config.toml
n_layer = 11
d_model = 128
n_experts = 16
experts_per_token = 4
d_expert = 32
d_shared_expert = 0
activation = "swiglu"
moe_layers = [0, 1, 2, 3, 4, 5, 6, 7, 8, 9, 10]
router_score = "sigmoid"
normalize_top_k = true
routed_scale = 1.0
balance_loss = 0.00151
balance_bias = true
router_logit_norm = 1.5
init_std_router = 0.0343
lr_router = 0.000534
n_head = 2
n_kv_head = 1
head_dim = 64
vocab_size = 8192
norm = "rmsnorm"
norm_place = "pre"
norm_eps = 1e-06
positions = "rope"
rope_base = 10000.0
rope_fraction = 0.75
qk_norm = false
attn_scale = 0.125
tie_embeddings = false
parallel_block = false
init = "uniform"
init_std_qkv = 0.0269
init_std_o = 0.0
init_std_up = 0.0269
init_std_down = 0.0
optimizer = "adamw"
lr = 0.00457
lr_mult_qkv = 0.4
beta1 = 0.95
beta2 = 0.98
lr_head = 0.013
warmup_steps = 236
schedule = "wsd"
decay_fraction = 0.915
decay_shape = "linear"
final_lr_fraction = 0.05
batch_tokens = 131072
seq_len = 512
doc_mask = false
train_tokens = 756300000
steps = 5771
dataset = "wikipedia_en"
Below are experts of layer 4 (counted from 0) of a mixture-of-experts language model. Rows are named gate (a neuron's input weights, with its number), up (a neuron's input weights, with its number), down (a neuron's output weights, with its number) and show model dimensions 0-63. Each number is 500 + 40 x the weight over its row's rms, rounded and kept within 0 to 999. Numbers have three digits each.
Before each expert's rows: a language model's description of what the expert responds to. This comes from a sample of Wikipedia text that the model never trained on.

# expert 4
Quotes and function words. Closing quotation marks around song titles and nicknames, plural pronouns and determiners like their, all, them, in music and film text.
gate0:469485436473533514516487400481533432504500480486484445503484436511480554560490527526493483430499486526473499460450500421507479429490487407477473550491473528506446498479526506523469425505525545
up0:487455523501516558475465443485508474501512563466542446490458491459533482422496498507499535518544525433437554460550472493493540533447496453561496516511502392489490540478462437569455483526503545
down0:441529494477494446485544472544521498496510543457472445475523476551581513522467553488466525484475443519515510472537506522543453588509474492520525543464489526518612475448503535519494461493573576
gate1:500512449567486474515486533578522520513480563521481507518521451495427519494545479464528495497502537492521533438447511510532483517576465561475445461496556529474443522493491479485534453567450457
up1:427444490493518503480544511503489485463563547529518592448508549457521456461487457410552513467519501492520491546485447524497473524505434466438457505432461475398447480512517516516442492443507468
down1:491491492544410509485446489570479530492526489555564507551494510540492522463424475520502474514503521482538517530560542529482524490537494502476511494515470527597491442513551480540534467530461488
gate2:476508425485525470532458539512426455554491578494508513521542452453565553521460463494469492582485468497468500533482505533498463481538464523501483474462501518555459504499474452540463415536476491
up2:556502545528584512497514509525563517542482530451524445486474469515528482486488559531492494490427467522542563424554549438545429426498524549570447515516513467528488534526545546481440489543546444
down2:483499527544429493544468410507637526480444465463516512512522475480474506472476474501498418517452504554513500500486509491551487493576580547516506458519463479458528456464494474479501463512521535
gate3:469414513503513487496525521436435427515514499570444514518508506580488533551495528442512566381518543547439523510527514419472494489531526463501487519474469531492470492460432469486518521475445432
up3:554530501547501547518450497506537512507452416501483534467425481504468474567464611570537456443444478460465512532431548474562468493593483478501416530506543510459467502438471533506511492472509512
down3:507564534493498495571497475460531539601489499512511462565513524504469365411476492518533489506485503481484480510488521575513477509473562513531448493448487458557466477468462558502503441464471516
gate4:533525544508511444474504399531504501469537523500507474490462448477484513456424570477520630497398518508428548498491535516451443467462494575566483533494445495494387502463475437455517445482527476
up4:492472540529531452509545477552482446481490516470475569481557538492418524520545482419512491479496469463592547577436449535510480541524422529524526467522458535495523585526485517524501465478406476
down4:579432469507477505567458495529464481518488517471474506488504554516546521515524476439509491482445504547522494527468490496431513477367528577486460483466481473576480496527534423503461509512446471
gate5:476560454500503470562561569500494486444534503570459532528468457518441572520479481517546502483468557468451456481468438454433456485456500561467497478468511527450488464519526494488479460518521418
up5:559531529445464471432490556496501462544562579497537547480445476459504513499454512561502528558509508491501522535493525472494492486468524511424476564555490517524563460476483510510451489432487525
down5:430588512465556553514504467545486490435480484509494450505537433526434493539538518570535429497473501524468503445453523550455488484468492490507446481527489590467456564500475523540454511456474472
gate6:503508431502502474458559546460528528582455490578482459555496498483482522520415498463501545465501516423423456518440537519565406397446478492456474507465462509531486511529492512504538399529522569
up6:474489530592445496555506525480478498564521530546470527495516485572457511461520520429560479450491471551506502537465427477496536425497480550477472504560491467454447501538554459409525501436534461
down6:452490411573515458549482537518461505469483521498534525448471488558483523525526526525527472475491466528474456498482493493448535488499469448434506430500420440541525582550475435547478544520471515
gate7:442469500576442469530541544456553407554448553539476464493539460525499501545500460476473576418483543475448499499523548474484429511553567498435519487448466467490466498471469501443467461515465528
up7:532494528494543538489492434492489497486520443526479483449453472525527546519473593490532509529448577563504542455508552455457535472456503520543478488432518471482552529478542513586505517518566460
down7:428487516464549482446506522575503503489532435507519526498551460495508465434490520558542544562539536516459488484491541546447556493548557443522409525544534510467476506471467481461552550512508566
gate8:496504411504447504451499538544471414548560510517434537533527457380506533469500504491524506515518482480488511469449446486524446538493474483491522555493484472468512564379434485500431480561504463
up8:541472451426543529490447473502452464490563523541479487486519527526503519449457486548466449464491582527496501500481436546539456494538546451461581432478498459449488492431514511535531499517498443
down8:560494496597554560474448501488489491471526499525488456432511534492540449531530473478487546493476495476510505460501463472502463473498460495447470429505557446419501541580497492519448459563507520
gate9:530501496563449474493525462503475419506436505511428493500504461463566507503461495485532520503420518467379491454477541468526478499567503543453468452414478513460520540454490435481612481557495532
up9:466510484539499514503521463485521526449588456531503528551456458491511496549542435572501499473462494436500442537505475509441497491527555570473466445451538478452553414485509527503468450531514462
down9:548519506508477455492462417456482480527520563459520482487532511483592489533528525500538506509505482528530508513545517487408551464504489499487471564460453482506496493500503529456488585438515453
gate10:448496539503465506484438572497475547555477442536481457518546548506493501477495523444525564522461560558514513517413455549449471472541576539476552530464506482467497473388559482462418486478505504
up10:541483455509423466500492473477481517440520463518487530482473506421475388545489535574488494537499460526541473532554445460541527571477542521501512609544515527479510487454527505496532511497505429
down10:492561512459439439429580450497515463483496503521526459540435530507428546498518527424517516475566539482474495505516566501454531568490528455405525489484519527557474473505474462458585462528496511
gate11:395517548509533453502536435550533497437535533492474491488495469468520483472466462482510520486466488530440514510454528505494466415500501535555483523436568521488472450478474462512536502493558525
up11:536500571513524531507534467422495576540507527527488493496535522487474522590517480483500495441563576523570554599523453575474472503556526550495511451594484531560422541499504509522438499521554451
down11:492530551464493589573477535546457493503532553547524521517547491500515520478430445566433467480503551589462489482462528515416498496509503575468454450468520570485470504519513527445492423529503580
gate12:504502531533491470478541544520432534492510530595516552521531453516464609483450503460467494414499515562497440508512515448493487465513490517493485539515438505481469438501511438534465524488526438
up12:440556522459572476505489479528533535470595500512525501465478498469553496608517487560495575503530487498438539545478435513478435532422522445472506529489541521480533451553456494475450497557556533
down12:457482500515531491524565559577453507505472452527464507551449552471495547437445445476467544526476581474493588503477572506470529522484519496557463469480520494487558488557587475482462430492516499
gate13:448521510490493514477514493515390475556526515484430531500559405430462512455459428488505506441514498550450477547474493503550511532485583450473494465487472482424527511452495532511534481484509556
up13:450504505526505464571455543553469424536474507555482486520513518526480466511526518497430550547512473435527515506526509488496497484453545456493447593450532556481545497477553460532567496498538508
down13:528505456459472458461467475457462511524514447455556498518508534502505536490417523505437513522479485487546496444495543504554485461557568491513522519507514560435513448565475426588516507463508487
gate14:538505476506470480521454553523492459447493547538480542539529468514493522497458493512477571497475494477481429520475457458579472373550499511460476584436476596503441461431511487469514399498394507
up14:509556525525485490527410520614426505475487522453534500548516433474538518407528454456509473481504446492463514518524505474545517460399504389454577509518477437493514454511449515440466505544490535
down14:489504589483545475485487552535502448482493562434474461508495459477564489578524446471478483494536544502482510526511568515560555529474527460474497466516441546499515430452395533469500518428507504
gate15:511485554534514409517570590493521548450475474563537538536515480485524536482486508496462462472516494490441454551512460523607507447459434500467509490491548528484445451516438511476531477461501465
up15:513498517549519502479541467515565460481439456451524468452484527484454534488570563476501486410513440556526460547561468511503409508541534472448447483521547503473463520514484446563554508507585481
down15:486578478488539519533462537487520516473481450413483468423564526571493564521474540448570483488495451545488506497530515520453537457544467409460523439497481581430533508516448502520501458431451523
gate16:503432457526443463465511576490474521582514542452458482493500517400490505489450503485459510554467467487408472530471549519539505418505505540429530460497490492474474477488431409480512467518406436
up16:478512538478570519510488440520470506484415477491511538508534499479475466523597477506495448492563565491505482545535495527509471520434477550481445530531495451487537447498461569524507554441496486
down16:442449488526468554489537508428528505476470434533470508512566536492449546597474436447527527545450523552445457541516495535548504472400493515466459501431494463512453477476539473544502524529521526
gate17:453467456476456459490515498510509467608501554499482459544435512486496537519475518489560505455535500448415446530500479502600502455486402518541495525433460502494484477508410479565584528541489560
up17:500446528522510495528484523527442522498480456522462575500454484452534531502504594532478539537456486518473512503472470538455407446507555565445499570516488500447549451493508532485539477558539437
down17:447507505486465489482546452501500544452446580490456477556477505543428466531458474441437547491564444608520433538533546484470537545516493466545495477534477474475470441524478516560419484479468583
gate18:460499512593509529518514492455428515471428569534508424515454442494545504486451525529556539420470536498384447525509509418528464473518501488489455564534504548512503484529483500533470475547475469
up18:496514585583504482512499531460486502456454497491535553515455508434487470556552444469484481496505534491461453414513497466621468474550533579500558427546506438494510507534487526485543530493496510
down18:556494469506533455432492513488512558546434593492516476395477549479468528464471579500547496434537522491591515464449556524549538520423522505498483513479504469487495518490455473495521511499519505
gate19:502486426519486453572517494571508545537529505520464547488495504481534568538449478468540559382500528483544514419469517450525445462547489509465500539474493466420464433437480466512429486434449479
up19:544491517502506512469467510489550573491497503526531591526475482554487493536512455488527489497517442519532476410501509443450442455498459494500542535494483478489510447472485514454530523460609442
down19:508594514404476496488526450464462463517488516502519411541475477470571424509478539441466535501509522471502422505445513504441478548494515492468485523523487560478474518493499581557529532514483480
gate20:455481455477475474494531531523483470514497521490475458488501477460445568474452504430470470441541549463543420484513566476530505421534519470459503553473386540442486559415444528437479503473494512
up20:452486529477488439485465493552525470529527512503500443449469498479488451456431470476494536474567511521414428494494429512497533458491497453533529496404518558498532484558528523580578520558556487
down20:410517465490484575489502505551506502468493593512461455478506509459474510527528533498494457516567536592506426480469496419481489468496503466412458552506554473505511568443498478450431545533489559
gate21:490445506485479504482488504512486540453431502500524477520599470508464498485500542499482530497456551527546465487467545477490489487547507514452534546508526554517419438465488516394512411466485508
up21:490561554545499469534484606560501441497525481595446542542446468517520454451462503512499489526477452476547443525500473490435474518472534487504503452507512552459504554505463476492510506412437481
down21:485434459473460439547519400499466460450480547440506457490512541479464508519481467460529471561474513544554538480568502470520493510493536436477491545528531517529435480508495516461436489575528522
gate22:501511513480505536490447546467506458520503512557446512542506437520523490443537486512499529444525491506527490557504527442541512494476486514478495527488466538476409497549524505487468504460483494
up22:483538554504534500502498494472516548505513508472501414461431562466542507460520421511505537501516536551404576529457464524501526527517475552512474501507481529459441444517517484455522513541502466
down22:539488531515493518516513506480462551592484418479564543511501471476519509497499510460511524491412515524491503427507511558478498444474517519547517579462474445463503544437480499539430505607541481
gate23:414489462577448458457530546536478416535523521542407502574502473508477551460489466467451448508504459502467456537491500495504520440456521502456536463456481442488502473441487524509528422537494504
up23:486502506510455473499443524435467446523483473517412467459477517557466528529475471535513552507517514584533499525452462539475431477482460471474509521540468478519476492549534486534466540440532509
down23:502469529563526468575474540500453473429386454469508484486467468462490516426458416519451517445400519531550506526534512458463457526578455542468557516521494512472496589503439494491453548469422466
gate24:514477479524507503475511528424466527493528549497419491483476500474464463551532462425435511508484534508500486449461407491521559464482453421478501504481470519468468459543430458515510478496477434
up24:543450564490491484581606560489495394471486510426534582459523497522517488505483531479490580539417507453558530484547476457476508499503523469476452509500487481500512499540473437456541486487507510
down24:529528469463447521605467517482543568507469450512501506508427439523478471409509516526554596448460458468490486526538527538534521474452553517542469479532535473456509485493579505528454470540461456
gate25:467490503481439548469461534476440444518484472431469479527531456522544527495507509549433430515502543513523474498525546465486474495485535490451512413499480541458534450454490509434547575519529556
up25:568560543513528527526495474478603473546488486499529489516532545504526472452586551464561542443520531419555507507539524522514591493550523498523493568516496466513510506486558572543450410463457557
down25:522474471437498476497500452563571469552488501523461533479486529464486466490486500485537514494524511522496574460466493579519494478497491472477506522482500520493471455546500445493496540481398492
gate26:461483531525510529510476475530444532487519517481475565524573482539467524535411486494533556472514549550427462523517526452521506496475523457475450551434507536455482557511516520448463442493549522
up26:468548474547502531522513500515550437554447528522439581487455523447501532477504582537421468496560507491508515514458435474506539528465519543452550514518542416496516515481431489532537540453583546
down26:532483493541473519476437478513504459537597443512509499496517553468474450531504531561502520503463490495399468533503518453517492479480518552463458453467546505419438509468551529488533496475495540
gate27:436494510486472464574517547517471504561498560493481562491508395432448471517429479461530454476479467479447470580517412513514443493528499568495519581442521535432426474514456502536492481471499526
up27:517494485554488466552520486500489600533463458492562398477473615497557479427447488486432496576538447438529520532515474508497467515450480538508514572449500446469555479542464503526501486500497431
down27:466419460547489498530507426479554534494456460485522471455491513457493497440526476497533486544478471463543460550533473466423482439602485578530508506514509420515513461446495553473517539487490466
gate28:511472479549521420503517488472460510483468477542459478448546458469542460538402504486539549478560522515405532549540507455517459442502556484534500576503486538450425482474457517476529482512488525
up28:488512498497435482463520550471467442488490500491449536489450553499469481471507441551510484532410501510485495488520392481450526513534529453478416442485528536524437513491514503484534455533509459
down28:485458524467526541510474556453514414491521467518469442488492485487512475494458473458542524425487482450501497515560529466554490572547491537517490524478540509474488547523503523487521511431486493
gate29:464434473498449481533533524517478456497465487441425394508474474455503547515429519470508551468463503561413467496475500493543483439528501486524501497491526557520451470470472462533474515546474508
up29:550542503470546468545525493495408510594498535546476509479532446426538500458534526562428569520498465487540508569460484518514527474484548563434518520511519450530480480460495571485559482501551513
down29:464558478547456483559520556504443516555443543475503473560475542497486529560450573478547486480537492520451559495516467519482463436546487442492493524452593485465483516484471491520540564523520474
gate30:457428430567430437480468529512538545575471448526536490558472521431454453545546492456488553505493533451531489511445506454531457421501505535516479518466536516469504441510478545525481426498468511
up30:537482467422476500415547482500520493548464541567503492489433573487482511452551541563505569471493496458506479443525537518477481529453479510503503504472465541535469561498549533512523524503553475
down30:586525543500514506499436543515470479604496442478485470477498483515505546511461450552478463456478507462530488498516532524412422503571532494440536605495476469508516466488500513513531478470547422